config = dict(
    d_model=320,
    n_experts=64,
    experts_per_token=4,
    balance_loss=0.00874,
    balance_bias=False,
    norm='rmsnorm',
    norm_eps=1e-06,
    tie_embeddings=False,
    lr=0.0107,
    beta1=0.95,
    steps=4482,
    dataset='wikipedia_en',
)
Below are experts of layer 3 (counted from 0) of a mixture-of-experts language model. Rows are named router (the router's row for the expert), up (a neuron's input weights, with its number), down (a neuron's output weights, with its number) and show model dimensions 0-79. Each number is 500 + 25 x the weight over its row's rms, rounded and kept within 0 to 999. Numbers have three digits each.
Before each expert's rows: "comes after" lists some tokens at least twice as common just before its tokens as in all text; "comes before" lists some tokens at least twice as common just after its tokens as in all text. This comes from a sample of Wikipedia text that the model never trained on. Tokens count by the router's weight.

# expert 18
comes after: "\n", " |", ")", "|", "==", "==="
comes before: "|", "-", "==", "\n", "===", "The"
router:524482492500554505554477517465518493468532470496459514528445496494471504497517512495515515484483481525490456481502470501548490541483462486469509464557526497494498483449522465512526519480504523532505520502525507457485498536502478470491524513
up0:470500458529507503529520477489506469499478488499529498509473507471515506512500515491465542545495462516488461561500501425491491493532493488494539475509487474485459503478519488521483527493452513513501493490484497521481497481471491516544523538
down0:488479507502515523487463457517493516458528502457510497496458537477452493468536502509488478506504456513464524494547483483476531544507521489502485513490545439514505487553520495544488450476506489531501474493482555501480513521513515494517463471
up1:480456507505468494521451479491530496533497511519513499504493490507484507532532499469526542465551529512502508479453506491510489500534479479520500508538581512527508516485467548550528530493501539515481489519505488514478519531532503478501504466
down1:537511503510521511509506484495519522536526484521517503554482499524483524558459492505513486508495522525496507493514482521532474514500536548495515512534536535492448440495528513491473532497491492476481523493508472514539517543506505524466511510
up2:483494498502483477518502488471513506492487481540502507491519497527507488510474484491470529484515501485513528452461517500545482518524500495519475523586487506454543491499524476489516510533521502494483479520528489458488524507509483465547503489
down2:507500501448537503493499502460542481518481541508457495521522519538465514502511469510490503485519509491481488513427525509481515540452511477509505492531513493506517490525498517507473458502534455537505549494525480523502506497537467448536436483
up3:463464497513515510479463507501492498493538537519504535478488505522504503487472502496494470509521528517538469507524490472486523508513537481521520539503473528507482505435472499509517521488459524524507531478495528477485538521526493507563489509
down3:520521471504534469513504519539504505527499513540503503500489497448520473524501508472479482526481522465466526533494511510521536502491468504536501555537500466479473481514523521486457529487522480459499518512508503473547520475505527486483505487
up4:538482476497531508512495554505502483497532517514460497482466470486504484483471527492527530509510542510505541492488451495508488460508510506490490516509543434520484498495507494468470474504529494478481493452481481517518495524483503506512578482
down4:433481463512519480464480534503515491504519508501492519442481516512500489502528516470467485494459549530458473490493521509464570476502488471489508474535520507515459542513517480485466467458513476484486514518452497525515475520508451520499508486
up5:530511532485504478461553494486505513493503476524466488541464485476516473529494532542544515472515515516475509486494484541501497532509485488481518521479524511523510512496520545469463483493513528511529503526545515478451530547526465493574499517
down5:514501488472464480489468510488521531510489507512466506544487510504493524525526499458535526457502473501478520500433492474455496508516522482472491502533481475545479509490486502496523522497509537481518481430484486473487480498498511513495493540
up6:485463530494521492527524436484528502508499531502467547553485540534409519498519489478501478517499490464482492484489491500493512490470500542520509511474495541529536538492517474511526499490498477559517489489517507445480488482491483503509512498
down6:489477509524497485503487502475520519513479497483508530488479520489502482502520545469492504476480504487455514528518485469508499474507501529508466524529519481505473517512524547470503509475455548451489501557473462473507518513512530532534496539
up7:540439504512532495502491484448502521495442519530530513515477528474501498495506505524498499513478509491523530426514477493513471452519515491512519489545502515553508549464531482497504464524492507505492484542504510532479458506481493481533513532
down7:553468499451503507510524495496514496461469488518521458491524523577467474501505512484491504528493499512479517490504475485484481488454486559495451499530540485482519493521500495555499487538460483495479489501459532511470498465504494506529522523
up8:469572474484469479516508522507526474515523504478517500463480488485475498519488508483488537541474518516561488525466484525518505498528476503535492490496434500486474465538518525497506485490489491510553501491514490454473543532489509522511462506
down8:507482467472491518503476514508480501537556521467527508492530488508525473521507456475510503537508522522513500527468458496477484526483502494491520491545483487471510500505525495486482507488503483514528524518503500507482498496509456542518454531
up9:511460483488559511501529499533460497488486489545508476508527484514494516509505482483501488506520499470484490513465532477512497521461496500472465511553559541482486486497463500467481542511468549455523509498541496474540523505468521486522473512
down9:531503461521517494489503478534487490502503473500468522539504450506489481468513486519483476475467499450470507491476485514481534531519521478522493467547516536487509505463545526522497495505508588513517543457473478474493527500537485486481488496
up10:514466501494460508460440522499516492483472502485505520486522456508478486506480500559474498545490541497466539474513475492520503493466439531467470544534479522556486491468482483493452474504489506496528508490510510497446565546515500489469496484
down10:528461528516495500454503506506524522462496531473517474462467478530515486494535491567448492450467516540454517521469575496470508480460498490499469482481474508491495508485532448524487509546502477526462475481461495456530497485517484501467496511
up11:503511475489520471525470480502483589529520500500511511483507430475496499492436530528502545499504478500519500494527491515552502511488506499502504505484503535515472511481489538466493472504548528476486567499535507534508469496505517549491486502
down11:501482466530482510493462526504477521557509508511482436479547470510508527446497463494481479508500502476496548494514496469487488512486511467488496476497464491484485460513471478508482509518523577513532470489544520542428469482509531461484494523
up12:524511462510503549493488499476452520554485529526509538500475494522516477530472490522521484494481519465480494495538481491478484511485488485518489483505483493524489505505519512461473529502507535517459449518491483504498541517528510525495519448
down12:508495471496485502509472494506495465515507511485512466513519495540498516471487569466507513499499479481522506516482510530474508488493504464528499499520506453521520527481546478497467510470456569512483480515523458493533526489509520490499518465
up13:498524520538517482475529510500560475472469502536509518533500533517512475514496486497484505469508478452490470513510532502499476514494514505494470504501480520476467448488476513520503446523500493438492507502487470490495518497498491557493501546
down13:484477497512498506477532497518486529481487522478521523475483501507452486439553459505508495498486471481479503518488482546468493549482508475454550438487482513458497494470481481551492465498509445489508516534492531480535489473445489487481507527
up14:480485507538501523493504545511501485457519478520520529491529466487509537454499527509474529506460510480449515471483491524529484486492504524504459488514464497461461513499520475511513527555504514475480476494507496496504458483505507468494541483
down14:480480486548499511460471518525471494510535523512543500477503452484496506475522530479472470506445501519469538524463509511477490540487535518494511471531487489481467522487510474499532518522468516467500513474493525512501507462477527482486500470
up15:497485479503496507462503532474508491488491468472480507485510479534531531460494563521497475513559513513467531492458494488544522539535487480488451506520515490517522534494526513502472490492560458551508524490500505488499506525514532490511483533
down15:524483509488490544548551488509503555515526454465467508483503499504517508465504514499483450507483527516506496534540491503528487524502536473531489480538514517526531501476502497472503508490473462506508516500518517501472498517483522502537508507
up16:505509475482518483533504472514514500508522498489482495517459477487466526514502448520507569499518472492456505451491526498554507521497481516475483526506517525482512474526495486503543494519461512536535484494521495491488576508503517484500478508
down16:511501477462524502515501494479485530451487507480506500520470527482485455494521479517491493504520462521518503506502460513466503499551496534474488497466526501504494492449512485478520495516535489498502518467519505470509532472527473512547530460
up17:468484494506489497514450460448476482497479492513538457503524505479491500437562483483513500534531525509522541513509477528485480495486508479523473540500527505496479504532494542495456494475501481526491490513508468506526541464487520494492522503
down17:505466523432500452529495448491517504491507483490507472515485495489494468514525447482544442478485490513511532564512489528477484510483517498502525467513539456488458488501498515507532502484522489510529495460516449533566491531524510541513487505
up18:470492469515480535533522480474523469485519489463545491504480492494458498521530467515534478475533535503465484495509538506516530547485494433505467471500530454522508505510500492552500497514501462495510514469509497532540512475501467500519484482
down18:512496477494502487540527486504462469473492526475475494528444512438491509488513542508472502465466477524492492536533501499451512453488540512490428507463483537483494545529465506543501471523484427467498495487469518490512530503481508517531467485
up19:556504515499490500506550493507468511468520482453514545526525479499485506504506533522498527504493491492465492497486512473508512544516462503494509504534514519457497497474511504488529514484471479504541476489504493471477538526548559492527514510
down19:477491524474475525535485473527510501509495534483484512514511509555482498454508454515498518528486553539508510517518517491481467463477533511475505517424533446457517460513496494463472509496484508480543512501474499514508475526487522504460519475
up20:496477510513484511507514511464492521450514510515499501454469514517523482478549497526485551482497549510524481506498528503548515483489503483497506496464517465496485511454499516469473471476495476498495478488517514497538497506507562508539485522
down20:507504502509526492502526490467496501447498505508495504508527493480457515494498527486501476505504523458488506545485527540493495506477512506468505508491519462508505511470512498478497493487516505461476503485490485486532496470543483527540505509
up21:465469479511484503519488492494493514449491534531482464495553476508473500511513462477508504508534515488540518412486488505492493491509491560466480451507499472493527488524499494496481469476527490473471509531507477532506464482476513505513492522
down21:498475508497522549505504531511534493506518437491532494516466478521520494510496541486502462466498500488475545534517555481511489519481440510493496510522441534540454513524531506505461468511481511493502502496483472552471507509479527486530546530
up22:508474479483555491517489539477494512453466532466511483474487532519510460505515500477487529569523495497518493505504519485532478479517540482465465546557553482511483509508507512494479532488463503466487484515523510515499466519459527505481502497
down22:488482457468507515541495497524519505526518518482469497463516520520525552475513516467519472447517512486497501505503435522511515495533523477495543515541510514441489530506509490499469525483478517474500494501491499453497498481467520537465509464
up23:512518499493532515471480552506504509499515521515483515497439507501510500535485522485481511493499537500530490507441490447488496498486528499527501536484528527508527493478480482471504472461508496517517509525472547468525484487457497504532519534
down23:517546509438503484489520462503514459424459517538450528499507517487480507501522532487514490508475506494528524460518497482487461508507475496497515516498532520511510486487525494496474502448489470532499515496517445512464498500463501515462465534
up24:483506523476519467510500500555492517504477467509504550543481516510468468505509464473488531483522487489500474549473519511472526525484499527502515512464497519503503501480521512447515507505503517458488480496544497470506508449511494497487492532
down24:517501533442523477492512514504516465496449485448484521520485486468492491482505510553547497524497495535465496488522529543491443513448473461460549517499479530504489509510523543522479499522519401499481510520491527477533505475513486529544463491
up25:530534458510534533528492559464552537512520459484530488495496520487506533498474470474485472482560504517535518522515500496524491533517480490540519453514516496540520497510506499501537488510533476514525468489498472448498515485467502509485516456
down25:496541503485468562485496515456488525498522498532478466481520494515460515518466526491487491518494532511458481493518478493471467476509452507535535448507491480558484481522482496505540446518523479493531510503466481506507500481506477499505497519
up26:491512478504516512501522511477474518481491514509509482487504455526515501488525474515525503482533461526528499494564526501515481438491496554502479458484509519495471501462488477491480496499477570474546500465506475525494511458465524482474521494
down26:534527501495522514520493487468420518505436520478523507544536488518509525510496486519505500456506513520513498488463484497517485471526482534487489448494556480511482477447468527507534453489516541482552505488498509452514465465504509501487472522
up27:566530509468495504489547526499532475508488515501483501511457525491503483523475518518530508503502552502518483518494526539503503474498493489479536437513473474537465490458535487486486482469508475492486483495495497525477542464487447469477539473
down27:506524476544484478451501541518477502516496491477500512513504500521516505466518494472472501460486508515518534501482477520465579528502525514508489486484468488491524520497475538462484539504507460449475468504469574493520502485489465486477491499
up28:503481504472544516538523515522447484499529492518531503471503476474487521469478473505475510523505486540496449531551530508526451493498520535514488516472519532475499511508475528499485491543533521500522518480517588488490458510502486499506468484
down28:489467452502523502520487497465469481461501545492481497531486479505512492499496536508489512514505499496489480535534503512514486519519503506520501503512507495471491526506485504454472503483484543495497499493499526527507452516504507521488468478
up29:493532494481539497499480525475509484485518488475497488507505507513552480537470491534559519488496509516489507521494455499498514536537496529495498503524498506459457495513534517459519521477479491553477515526518457496501447538477528519536491499
down29:531557526508507512546534473498498514501508483512481477535465575479471523512512507459534487504485471507504520491510496481422514480482492493467482522423444471497495507492483494481550472514479500460513513508483470488484503546484483523446519545
up30:502470470529494452497473524483466529464454512471509516566510506523515498503536477484483517483517497466507533485509483537437502475539521497535462475529541488494511484468539506522490510515451490489462529479510489497500525481516477497498510511
down30:503533548473481484507471516505492508543532545507489498543520520488492517492512523531508484495474519471529532482481484501528501513528487502478499496485460457494491471538471461510520492498481499514490510508526497436492485509496515508475498567
up31:552486513466456474516527508489511518489496522521529517470460483474496493469486517488503480503517504502534476458456516493503470499509512530502526487526485503480530531474488503479469476461473473555519537499485509454540468503539519515537488501
down31:474502496500501459462503506497498533463546462542506496532503511549505483506519462494498515477524455497509511505494490519524535545464507492531514520541504484493501447454504494510493492486532509481541474487552506484503538498513528509560528529
up32:490530510552495523469485468507514524462536473480500521481543483499525526485519496489489548547516518538506504523474515488535510526522484466478518535534463534533458547492498544494536481538487501463494468487490481457503521493471488496509519485
down32:522488460481473506497493485454517520533467527486513481492500478502501538538503514503483516468505487505466490544480505482449493501477489481499517516559502496496473542517469543489467529536508599507522508487505464508488506458490536486476507478
up33:506482534487454467492482503543515527511517511507521528548466530470513499493488479521509521468522483489503488480518509479437541475497479563498478450517498531495490501538515436492491517497517497505488468507513510498501492500478496459515502513
down33:536534500480503460508474492488515512501532521528549474529484509527456497527497493509487499461436472489463454469485517522498508505494529457513438483521479497531518528527522484479462509519493513521510502521465505503523460478505495481543479485
up34:493443526524490495522509485463501543531538504489487526473444494509516475517467490511478509504515456499539500497473521522514527436476556517456490502494522468502502527496468508465498484525487497488496433521470519473476517527484471466509547504
down34:523509455506486485454511467530475509480511445483455497538500498473485546495504526531457486519490527517490537517462490493517504512505517460490500471519514505486474469460509490494486496514477468520512512504481519523541489468537504508527522503
up35:545487540488526487498481504467463498454511504515469515460489443507479500490543497499489479500512503544507483494493505491537469452492469516484558469518502483476490510481462495507523482521468517487506478506454514526494512513511482481506461518
down35:496473484489517535493488524483472484480442521501486526509488450445499471533513481464531476542473524491492475511465505548529515490484533461527526511452510499527502466480496494519548452481502503521517506516465501546514498517494472516534530485
up36:539507527481490496467526493491533492457493532528452496510481502487528531491501505497545509509530539519527497460532475533507499499527464509524512489502494502501464518482544513502499456488516518468530529523488490477495487497503478467514501517
down36:530539424460489496496508521458470512505500475457464502500510490502506478486505531484504457484525465501508507494451520504476502517485506493504545497493481471529469508430480482494494501468529554498570461459533526515503487522535485505474504504
up37:496502527492465510487526464538556473531478473496511505488497494531519508476471496468550474528483472530496511486470478483479480565519490474495543477497477486509497531468549464495515512543484497517542518485502504523486453535500518477515493538
down37:494506506512510484483471451518518496493489507500493487532469474492422534464472508480506529465523486503485511481488503500501503553496476507528506511513468471482510519470502526488513515462518534472482518491480472495440480538477507478477498524
up38:475493490509534486513492497528489476513469489464521464476529500521523512487472491483490579537509459553527511505506511520543490518492508494501534502534475498533479515514469487535478520529484536505523497485513484498474467478497512470467511495
down38:515505471521464489501473490451478543472520473479537496522475505485472517459489494488460545495485494490481512542478520482502459505479494531492517484558490509515485517474497490479560487535534523467508522501489473500516475505485524470509467506
up39:470504493474505536511518520519500491455508522517535508475499477487485527519462593504527475521520536495502457514429499491516490506474510476476502476538542491481481459520535509514500503479465484465514519548538476467541546540576514544509492510
down39:510500497452497523514469515537504508520490482511501498541506552427486537523515489474532527516482544515492475481489503525544451469499502475490542483486444463503462539478430469503503474475459533484471494502489461529497454480502480521513489536
up40:525465509496504494535503517521504501491499540488523508514517514506524487539488499469482447486523508520485450474497528527507525511491550536465494503481460487479520501531523484490445544524503469467510519491461465534502503536484491485475450491
down40:520500515474504503530476500518467473533500495488500480470453532503459530510460527474461525513517517482516503508499498486493517482508487485506525501527482502476471467454529492487500486534529511501474561496466512486481527513440490489494465501
up41:488473481591522502513510500506508491530492492521482507498487550500503515514539431521493492507487526486513474476567444524469481504517524510498493541475490496507518486512468495519562538497464504464496485525540476469549517529549505496526501528
down41:490516450504494521491531525476492463500455505502518521536457497488529519444484483489505463476484470499486495465490505506511506526487492509489493509564499479521514537516517504518498495530489554496492522510521495482539512537541496506500504555
up42:485505507544483476486519481480514500537499507483520455503537488508505531519504520501456500486496501517485527488539441473510487511539501540502472512484469498529447452495486466489495502519480431510466486528474507484478515484477492463524495517
down42:522498504537495469521459420538489486510551505450502502499492536513480511476439530497491503479480451479470493510544563518491502526503488467510514504514487477473489476501509463504510509515507455477498482499493557482521459562502502505555495519
up43:530506488437489476509515524506508504519514527488439530455485544447509515503500552552482443451477564514489431517506476493461480500483520484499509546518528505523546460498502514521517437461525455492535538527551492534476528473495530511506489445
down43:505499515454468468486518501523490482518508469484522489459508511496506480465491494476483495508555493514508483534506504503528482513499450469462531514493537478541505531512514474562508527461507503525534559481495519494530496492551497501535518459
up44:486511497498492485486478451512524526477463488535489539473501495495488509507470472497459538481532487545486500496489547483462490562484471494493523508536483522522499497527508535504537465505455531502489531480482497438483533514502489443481485465
down44:500550534470484512489466512515515466456505477506475527561490534517488486504481511524507489469453475492541527455494496475523510513504454477503467490536525484493498505503460484508515481533508476487566411477476505467517505511509508504525499502
up45:524501509479524492551480528558498514505463488528539506511520491506496489489512471487500496473522510533518485468528493513524473534472463466526489495469492481496502463475529512504512470519529502484522474514549518562562513526559526456478501518
down45:524457492526490440487513515536475501491487510471524510474478449533498531509521495475508494484513477495480485528512492485528480492510570500464482507522510501510499555501479543509468496537560491477524526527476524488484492469516521488531487516
up46:511497523499489503537501509496493490516499490512521490515482487526509507460499479479530506456492449475496502487520502488456415446469501494530520451494502453502465439500488446485457492505514502496462527489546488569451484516510499516511502463
down46:527507447476510464526502551466463475562530500492510545519496503487452521459461519486553484445478503468488502489517515501491445510478472524522530486537527482506483480466511500486528517507525562475479501483517481529509457460508505500458447524
up47:458491497471505510454506561515530451540526517516495546444518542505505519499450508500519461521480497522547502473480509508559476499506509476519497490480492503470554532466555492519522463495494467562511515457484486458457480530514511516508519530
down47:500490507451476511489416557513501438518497513470477533506469450534526534537447537532477485538529521521513539510491513468502511498508510488513469536486521479512470490451535506491465520529520518506527510480479501520519535465535545491515491499
up48:539468498471522506525536491485478507544494479517505498485508482479483476519561510473480571469536468530530483487483476523522487475528530499500490468468488474465504520534480507514506516548533537510487493519487508530515454553534507495521507514
down48:511497483524482477498472488503513475485521472529506449456458495485482504515545501533497499496447510521507520510506519498484504505537468506468502469481493529517458477523494511473462500516523485534490509537538457462502461514478474494479521507
up49:509499466469515505500501541516478500463463473495513464514474512512478535483484518481524499480470499475517504494458491534522496480498486512506479422538504549498528480454536496521483486542531523538520472480534498528492513540502541530486530537
down49:493506484478489523493456506546514492497461500472501506491479465509473487469504544467572484468466465491504481485491496477510525522531539519515510474526507510543512510499514493546522500503526513499485533492527496483470460469543497534519500507
up50:481528509494483511475408478506468493462526542551466504517485501511505501460477499538479512527504511526491494525525527509495507511475481506498466510517501508461482491499510509522463515510510449500491487497505472498493534469454462473498483433
down50:525478473519402469471515509517484506531511535506482469524536464485498496477515443516505475476535515511504567502500517544489500506482475534511465557504512529499519468497509528496472468478469529482510509497528486520482492523489524482462490524
up51:529518526488515491533517496483540493485504508497522521482472524494479501471506504508461502479505440499508502476511491542475482438473552543465551494458501548511516542540529516481525479484455496524522502526565501482477549493506568532506512501
down51:497468525574511528499501473477490489499484500478456529502491459497506537527497501487484455535490475486495484531514476458493479493463448513498494471466521484502507477482521492474528507463495553509478537474519455532478507507530543473456518470
up52:468497531474463486497481526504514525499498490508487480492484509503496528498489512490491507500480523487509464455452489473511478532544476517501498467516536510512499478504503492516537526532533505528474537491470494500512490497503508485491521475
down52:494508501525516539519502513473489528497519521494471514504479462516467522510486509484464455510484472470451517422459484473532516491521502515494497481490468456501495493487531518490448499519529544455485526487522497547511442479494505476486493501
up53:548505526510501527539521477480492552508478510510482515464451527521486504471482493510532497503477517519433457503483437466510529497527503500489490454493469507513517485465521479502505462528544451496499516496468486542482507510489491471467512474
down53:522464470562496511523489503445474530500463462462517476485511491478463449517517488515500488547514488462534506520478536482530502473551543494498500539539529429503453493481470524516444455499501512541504492460497502490525485489507534469499475517
up54:547507471540531508484522498497456518476480490527474518469479497500510523481466535475485500527515508499491503457534501508531542485532496474457515493502514534544484514469476508546459542522482509531502455551447489493498504505505487481479511492
down54:504527520468483488489508521509530498458495467511519481484507498524494498524513547454550502484527463523507515478484526532538500510504491453488515452464466465537511465491515494536541569497509475455492502478509445484496496517480491509534475467
up55:477450516463481484507502529526482541490469481541510512497528520488518435533454534516545511516486492478507532466456512498476517495523486488508485474505540445471435506486526498520478521479529501518470511539534475515560485511510500478470510501
down55:522555501487497562506488482520499466533507540504457502486471542537519469481526495530510530511506460475532492512540522487475502493497537493505473502483486532508517497473524477483479546464481472485490549483454490490477502461503547509459505523
up56:490479493548497487486480471495499518562468519486507481476504466459518512519506526519458518485533496485542537507469482535509460476514467463489485535498434520529478477496473496483542467478528490521449449513528500512506482511458499481485493543
down56:490492452542506520501515475498512509521489544492469502535508474519469507466501511496473455462467509506512481471495502489526533500531506481486473481484438477516511526487507512462545459530537497487511494498465509555525470501502496487485499513
up57:498459502494455568479498506501559505543510509503531503460492525484466514433509523520524502500503548490503493489493516521476497494518527460507484504491535516465492535474495499467480505480461488503473508500483515502500551472570540500495529481
down57:494467512500500545527480509549482487531539512505488459533520476487480480528494497525468441553549501518519468486513480440494513468492537512512491566477486496530509522489480484466520503480484475519438479527507518444443509498466520495539514516
up58:499527497484522515542475489541497483503497478538484523533499466497515488514481490505542470488499470547524482479529520547475514513477476493521453512489473517483509539483515526513532528513479497479542500475515513479508496532535523487499484522
down58:532525487461544490501495484506556509511484532525485496517530477477494465500469509444514479468478501493474492492497500485507534482529498521541525492483503470493495533494522518535460535513500533479508500473489528498540483476512507483465499499
up59:520480480512519519499555516521527490528498574504500534507497530503464483526530460498519444509535500528512479463511516500557515487465464503499478478462464501490509470511510482473536492526470452428520507506484498468489501479496501547461476514
down59:480466532536459477518522486495527552503494468532511574518471523482521529519531515506490514507512466539484488508509536514515476487485487492478514484441468474496477486505470455474507526515532494499479509526487527553488506512502490529526485452
up60:448505468552540490558491475484479490509461490481514472495528488502533484462502515484529496493483524458492524498507457522542443476450488529464444502507465473494544513462501478487552459516489537482516523465514498472521509518501473497512502507
down60:507469481537490546487522476499449485502521483497489557502502522508516479478483518534510523511452482484514526521474466545525497483468513519494524501507485477534478515497453509507511484506474507468461522481476516500482465481480496472453470509
up61:496520443469505485553491508484531504520502507477463525550483502525497509525471483461482482526483504496536495486523547532490496448485520519494519543521511516499530461500504492484509500501485494515510450511503519543497512481498503460485539482
down61:530502414503511489487488477510491472503490475475458511512487526513500529494490519491506498483490514524473470499531460481468463480500506480465533468504487493490514535497489512472482514489512552497476501481460487512506497502522482462488449522
up62:500502483511522523489525488485469510513460494505495491506479473516459488466502453466516491466479508488487490537510472515500504498486488490467507488479526488505508511514483459498500540501509467510467516496520463528518482507493539493496494529
down62:532474503502514468535515463551496447467474494490491485477486541522453456477513524496531527520468504506494505502479452495507504471483457511495520512473485474525523520514475506495469533495481464456499530470520507539505473516526499519511482459
up63:497473510498509548510516465479512450508453462508492511515493488479535503476529504527478493505520472507527490487496464540531529508518428489480495490547526504510509489502543533482536528526541541516490479525533450484482479525452493483510493505
down63:551520496556556534492548520511476487498477483471493470504501547472498480535495503487501477493493461493492540475511491513505492508466496537482530490510481505510509438485538506487498490502484520500511518483547488492505498524503484515504515518